config.yaml
experts_per_token: 2
router_score: "softmax"
routed_scale: 3.46
init_std_router: 0.0335
head_dim: 64
max_grad_norm: 1.0
final_lr_fraction: 0.0
max_seq_len: 512
doc_mask: true
Below are experts of layer 5 (counted from 0) of a mixture-of-experts language model. Rows are named router (the router's row for the expert), up (a neuron's input weights, with its number) and show model dimensions 128-255. Each number is 128 + 32 x the weight over its row's rms, rounded and kept within 0 to 255. Numbers have three digits each.
After each expert's rows: a language model's description of what the expert responds to. This comes from a sample of Wikipedia text that the model never trained on.

# expert 11
router:162103148142092071146114104081190187145095091116115100091112148123133178088133092138143194104103105109177091222136170117057165121122149110194134130139156101107170100091136113144130185144177159084106162100178134097107086117063158175128128109071072122133134143129110081170143136091166155154108137110186136108071094123101122120159103095098117094132097102144197139067124118151132150100184
up0:095111106107113096108173163116147153131188089100130193122120134145168092119128088140143150222106111159099099111101148101195090155141119091099174119159137121131106109092131158123117182155128110087169090134117117107140207123153105120122160125124142168117119114145120139085140066152118120085124123136081110100110127172166123140125161117163099115133124125132059146102117141132126139147152
up1:109091095131078144097119111103080123149133116086133159157076142121108126132211153127047103136115054099127105142132103177107094149165116168142115108155120132097129167127081106102170128152148147139145088143129119126095108073100104128125098108056161119089126134114178168095038184137062112144108093121121108116130131125199139161118079167128074165144123107078144166093114066134123164102046
up2:179062155132134136094121159183095170112101103113094184144143121097135115091156136117104121100133113083155165195158118098047093157136123077134144182167102130112164152150050119089126114113121086085062122119163118131087061132119122146113160149091180094097130098062156206153097134132145155158133155129174133131165117102119132193154143084102118147067085179135142093139111068157143125101104
up3:164130080159148115076118124116093121132082181131145180141152188101186024087134119133163104160204133128176133072168135145130175112061115108113186150161128168171186110191120157119113126092113110149110160108166098209152118112102131155062164047100166069176092145142103144103143063134162106128105144134121148099128114168104180131140095166142090113085209135111102140104122165104164100147111
up4:126114148133120116078068160162132163097081098150189080150075177174073024141097125138156109116112129127109134094156191139206167060041153188190139131062100171103128162126143136102191174155126143151109083169108136072180203064157134131145148097169182125140133124107100140099126101104152130157089168094111094104133150143084157140119095123178115112143150076145068142099140104101145112111140
up5:144113148156083168155127115140110168108126194115133185167152113155122119127090134125161101127112112157168198114147126118129197126153134107108075112121127137127091168193078125140143119148071112147116065184090087117154195087233097111160084193118099127122151145175084106143086155143171100121172103127129137157120096082151200139111144124140162144150162107121190185106100097094146180140128
up6:185133159099082130131107169109125137109137156173162127109074100119191132118065152118077119199124103108127118069125110149185135081168163160076109135108073144157130098091099124141139093125165170077174018119121118064136144072183082121188134125087098143121127000113123132074208094128093113132131137136116117108118178173125163089105160111147119077126169142126097149129135147092089101116110
Description: Final vowels and syllables of foreign proper names, often Japanese, Slavic or Turkish, e.g. Tokyo, Yamanote, Trabzonspor, Kōdo.

# expert 16
router:105119071152154120165108129083136139067147127145171135140124146139091113168125110112096154199104181149135142044110154146147188072158087110112144091088137165155070139131157112129105123177103168175175115137121096084103188142087094128078128070097106139096146121116151135077113078101172151088083132163129078140178118099145146093122134119111073173103086195121107103171086113091150129098141
up0:170092107120083111119069229125188098171128125117149124112090109165110123087160122099126149124152052121111170134177155105108153107130139113125140133174090061162089084103154153091123148091135110119111107076081060122166143188155103125093114237166118113111098131104171112075107110124075161165157167136183081055122160151155178112158135068083113122124084120098115142122120079120145109161112
up1:136109103042097086134090182091066064127080087030110152101107137148109118125135118171148081180109156121102138164156126151103135055118183131149140131098180159182164161155116099106161198113148128105113121149156086068089156090110102079107141171124121100157169105134166159130139118099156115179115107102089156088094104159077088133070108155140131114120147147121134175152151132128077147111173
up2:113136100122118150139144129154115158124183114129123164163121106105145118161157162143141131138165134155110179126130176115143105101095110108106101095090076090141136071118126127130163133141193165112102117119145125145103137163144140170175158118108228114197129079108168137132123207128152131120108210187073123094157101087132080120191091132134129126150101100116110145137211076189177129125125
up3:137140082121076113168113144165122113091136155060114142085136220164176184083097105169140118140106067087155153149156035176064220125097117140134102145080087167106074148118092123116137128124184132145121115161150144113118136135140124172084135175144105102138165078100145100149131056113129138202147060118166158115132156091079163162111111114097149110129104147113044124069129141159163133110096
up4:177115175197127129150168193141125171118068083104122128100078148097109127137128171165147116124099130165150124112144098094124057168061154131150106087127066102100192142138126151126133167141157100094083122145139221173172131143136100124185108132072200116142112111131155103126103124112110125137167064103098128125160176137029077137116100166139181101159102129119149155095198107111125142160067
up5:119101119134126145071167179141128144106140119127087209100136167128138102147150162163153095116184099163129133160131109154128107113114130141203118167124136173092120148169123209080126137150134124095134119137166107072129183099118102134193118112110136147152068114080088208111204085107141100179148154080104106149128179152116105132093119122155049107110138136129196148070136129149146201104090
up6:150136144104131118094180192152102141160098112118074130139137085071149130102080153141076098131129154128129070186158113116087098161137177147153155133158134139171136141098038098124129089174116120142108169094110145165115167136100141182070160172125159119097148113130137141142099124096155065169164176178118171134065153158108146166115117155111152151148122138147197123141118072045160051168081
Description: Opening pieces of longer words after a function word, such as res-, dec-, rec-, att-, activ-, poss-, as in retaliated, possession.

# expert 10
router:166121153095152084163109121135123105164122128137094115121111047157090177093108130191158168066113161115149156177131117135109102119179104155103115113162125132117144176103124155136139137138173140122083103144133112143077138102171139115153089192128086157117180134150197140097187165090186127206160146138170147162091087094121118135132101108111098134128106141168121130169111128137170169181189
up0:203124107081152152183128189147130091133158127122039124122115116140145130103128124106135091129056108164104125129131079145140129118144115141124130145138119100143152073072137166116207127155099120139093154122157106062154169097175135164172149115120135170122125166121135201089111116159151118187100155114065150148127118104112194175110166112190135161164165148154137098151167139161098136064138
up1:112120069090116158136117185120078170155148118132132130130112152156099139074124112127156137105082111185105162127140112183161095080120122140054133224169145100128111136102148162132138104156092169119148140146118107124146157088162208191097103122122089151149145161130124117134114103119146069136122140131115085144159141091156124116121116116076150167140133137169090173090152095115130140150105
up2:092114096153134111060114163093146117157122180124070098156157151108121084106094100121103057150093092160101068115134105131103146114112132145141079147117108142122171079139112121119104112163150212200131192189186122133181160049143084146197130140145128124183140158146136175150145096163024177144104140169106134130179129149178138152125120101115107071128137105122106222095147071117161129145126
up3:107106145099106128145131114148155099101159073090153120100149150151137132168136152126079134141148156104117096081136129088152165172141124143125123127127153143118174149151056134103118167164121165158161097122144083136156118064144090130079163101118151108180134097131112080138169151215082137124123108135100162119142092178207135122062109149129154138113136106060140186060188120070115136143131
up4:090098142176151130124154084090138105070197119109114125097098103119146089146078184202167097143130097151152100121151055161136120080112140142101188081166186156110097165192129095148139091118151110147097152142104170097122108156150157099147137130138163128090138142138132097083138084123115144173137104200099075126134105099177137072153140136115142004130117108115130113103141158088085139135156
up5:147149152102135178128155148108093127143166157068146075086107147094127137167125097127139133099077115134126147099155097178118128163186138136142090150073145189178105136151117126081222121160125126150198148141116103069179159119107127130173139114154109168164140124120093089100164151151149073118080129146165120121109099111125166137064098111113145151138110161154199167082160094095124205108149
up6:167122137103087131147138146189108096128155080092109148140094175128093153164086133174099103099194194147176171065152143113210132189153132107103140065143129184098141125220147127102168099157122156166116230145130159136114122104145134146092162098083137112137158091120117103124137095144164165104110137132135121160136162173167107152078177119160124142137178115144076126151173112112138064122114
Description: Common first names and surname or place-name endings, plus the comma or period right after a name, such as James, -son, Margar-et, Angel-es.

# expert 13
router:098167114145129157127130133142102110117122115064138152157180134133135069100085097127167152178179168179189189165125071145144120068156159126146069124060115065136074157132154094165083104146172158111083165133149164154133142157152121153087182185141130142121083082144146197177073132092170141157156115155143093130183144143187133108097116083140115079133140147145103082092103104076116110143103
up0:160087155094152064088099102088143134130119102141158112046091185185109120132142151157124093115096126120127108143128134144084105165074113101165131089140142178120154110069102102095132133179204159097143111124147086154112166089135104228149104119129107141126125185167157103125156150169106128164111056107106120135109122136105082229096168162097085151183149124091130154120138141126178078130109
up1:232116151123077146155158117089205190126176089164143154137112106148134133170144119122181134216059091095085081070140146127143150142110162134118088111204103164105146087137115123083156148143083095156094086132104097128148117137115115168165113157153109129156126099129074090144171149158087152126137098160126127160113115141123136119119096115126142185114115087142167145103206083098152172145134
up2:110114160129145111143176087127171134138168107142092103155186110133141169111134115117128123158158131120121128095150156142174155190141098141147127106176121121127164099165129143138147073109076045108184107108122099107102105192091116144128148119090124190119113188142085132063141112216175125111105146129112105169107193171127131125124166151163148164154158125113154114175157047121207182134150
up3:145140165116125150128157074090150194145133111066066139133082148171117108161181154152152124101134109120136135147121144075092215208142149170089192102101183186101155084158103110113133152152120112141128139134119133119164107134135152107169139095074148166134142121175139145117120162160130095116189108144130118117159056115116108149127105144151131099149177172080124188116140150154156126158101
up4:134135145062140119143149091110085131112100104120137158146117118183139119103111120095090088113109158134143122086113109095081184169156205121157151083173116080137103113123091177136088143102037091161149171099063163160239072117114135074109167117141158164103126106148123125117107097153126158131111129119122105065147153162109129135149085135143143046135118135072203177192115135125126138096122
up5:131108127105145096175111131174141113113133152135164125138086062148062150140103127220108163145165100097165116160091100122147152143122121142112106118180170166128116125082112124118150213157127111155167088095140088128154141169135130102185076112111103120105147172137127179169153152107144124140147149090114156134089033107143128110149130132116136173119127070103187179193126183166111128150184
up6:154114143104090129108144105112134165137125110084107165145128104167103135141076122130158076164080135084102070111136142136083113090122077104127132092135108181095160080124074091144105109107073146131141174116132096090135100069145094122106109148160100103114147128131180126094138183099156082135129081101203158148070095129154158144125132106176104188172078157037114153037122074109089106161150
Description: Past-tense and participle endings and narrative words like also, had, then, that, e.g. introduced, recorded, generate.

# expert 21
router:171157089136161104169090125126072098164094186097146118102127114154126129133113161122130124152136086148141135104096128145128143067123116081169150174132098127051115128125150155097083151116075133110079129168202061106134099091103125120112088143166190193099080165157118125126205146137173086078129146088121151116090166132148147099088141151152179081117120190089172086184164121142120117167111
up0:119121143152142090131093178202091162160103078058130087167165154105124185125139130148193121137143151119125072116138153108105126109148091086137103158076129125178161075112082175116147113179175107121151076160108134180151196155165114124114112090113094124153148134058103133118048209138148133115061140141176143164133107159083193123151146069123083164076095157138105110095144097072104102076163
up1:130118137103113122156157171122098216167126091123101144121062181158113140155172111118115156143085195153139098081138124143127104097189120132158154148159094125132129111126077092109188098152080141113118155094150139169097190047174165125151100132097075107172166119140203153069142145126124151146109091169138142177151057152175120140089121076117115134144163144128151149081127103114188119157121
up2:114080118149064188148115161124195175083177133108116115172155144134160116117128127105134099137033087149131116092185103130127093145100149153173168161146151164071116143123094164135133102111183098140111205143161145107112147109118105132203096114142131162136155139123143085137138109123098067116155072194135095141133155178130158165109059120128155129156142115172157053138108118131148131158124
up3:163095138127165119086161073168075166155116116092110114080163130179150140198096108111119079163141098108142160168179166163104168077136128198195142155153061178144126140182120165162138136163089134127127103121136152172068179120146097122172114117091156121127055067113163092088094172157134121128143180191106119143128114111153084135136147119116092091133198108150139157072145172100120125129163
up4:114109132079140150117160161115125153143174089155069121057078113161090095090182124161081098156128118129137095124135182162121108106155097125153138142108066154153188092155162134080148078101116152104154089116133074135089133103140099173152132107129125137126125189150153140104048108148100098202158152087091141162147160142143183136135084119154079101144083130127090140136110145110156145142091
up5:144112131103148210123140117137138156101114103110136144128111152122171112110096160149221119173112113149165124099153137137204098130103083137196196124182223107123109156160052163099162155121133079087135133088099184120159160102123105114164107134102133185159095144122144153101137147086116132130098166146217133145155137116142078167149067132139105109097151173141125153137094094143141146147150
up6:069132212101110091100145135130117154022132114147144138169155141123126150154138172123108115144163182121140040137142126104134084181152134101174138141153120072110130138149078131140142105105093154099167080075136213185130110172125130050139128085074098143146162135117109151139086171107151072133074124129181074090183152139161161156133171141112113120134115156107183137082065159086146146134081
Description: Full stops ending sentences, heading markers, and clause connectors like which, was, is, but, who, often after abbreviations.

# expert 2
router:161151136120117157128166130131087132110109097069111176106111124129154084145170124090086106151188153120056176166119121130075123106157104181115106130121126163087148140166118120144133071147094107118127161085105108131147110119183125104120096112125166129110074157149139137147123176163102144094081127133163130127144195114119077158099141165144068096144178124126104156058146109184114073130084
up16:112098093112152151094174120189143145147173168107117104104167120103163142151100150091073168130155078100099153121136118134105126141101162174172144201176100109147128140150114128152137158142166157092102124108178115110168118097186054116134135161142098128148151129113097075116127112150138116178109196085088140113148159146143103112114143159168126110092199081178183085100163183103095132064181
up17:123127169155207155082090149118178143144179126158047147155137112083132155096124149122171123111138109151093082172156130115147155067153159166181143106150147138142083158059089119087120102163114164142104141105131112076071138145122095088129140098122146152100136122119166204135136139136098101163140074150142144114117099120145093124151079112148120084138122179039130131155133127136110146103144
up18:136132172102100100125197102152135166203121155121153139131079086161187111140141148165100131151133054114153111132150133132155069161135166100217101103153114194051117138140115132117135167081152174112125115090157119146099141101179119149147164120152124118186134100125143168116161163142164088103127084117125156113113100092125103136169187144079176108151155194145103119127084103129156100137100
up19:113132119107131106138087157164104136110080132128078139195158191154134106082112176207121099152140135124183094050159168145146115126126091157150158043145137152182146119119061147129142101161124098133164160094143164166098159102073103106153136072128144138167173097156177134104147098150148160123141152200157158139042176101184149172086087150113122100198178147050140166174190135069167124117129
up20:174132125135113139156125103133188097066117152143200142131069139158129091177136193109109168166111152159149153085151172146161147114125172123191110134116085107108146187165112080109133112214143145118173109093129150084062137129173128115133079118089203113121089094098132123159108065153089135126147150102085092130198174158201064120134140130169160099151136095147152161125099110125165108148072
up21:192105138123040161134131121143102187161104127063126096072031143113177130085115104101096124131088148175088185138150095126116179094125189114101136144147090176199155083129123175158139155144188126100108162102122070056096113144142073134153103086087103154168167079126146196128181117117162154126115101151110089140162134126108152158173112162117159131089157120154125113164098065170126139101169
up22:132122169135148169121133163074095133103085092124111127158116098148137106167123143138129141099178172131140183141141076155143187087155156144177133149153112105151128090126139153094141169053102184159132158098126126123162063123101118097056075170158101123122137121093091136088153130101114148149132107111122115178085124127131120138109144111080116096149090114171095153147108082111095145095089
Description: Prepositions, conjunctions and word-initial pieces in descriptive passages on buildings, plants or materials, such as of, and, with a, st(one), b(rick).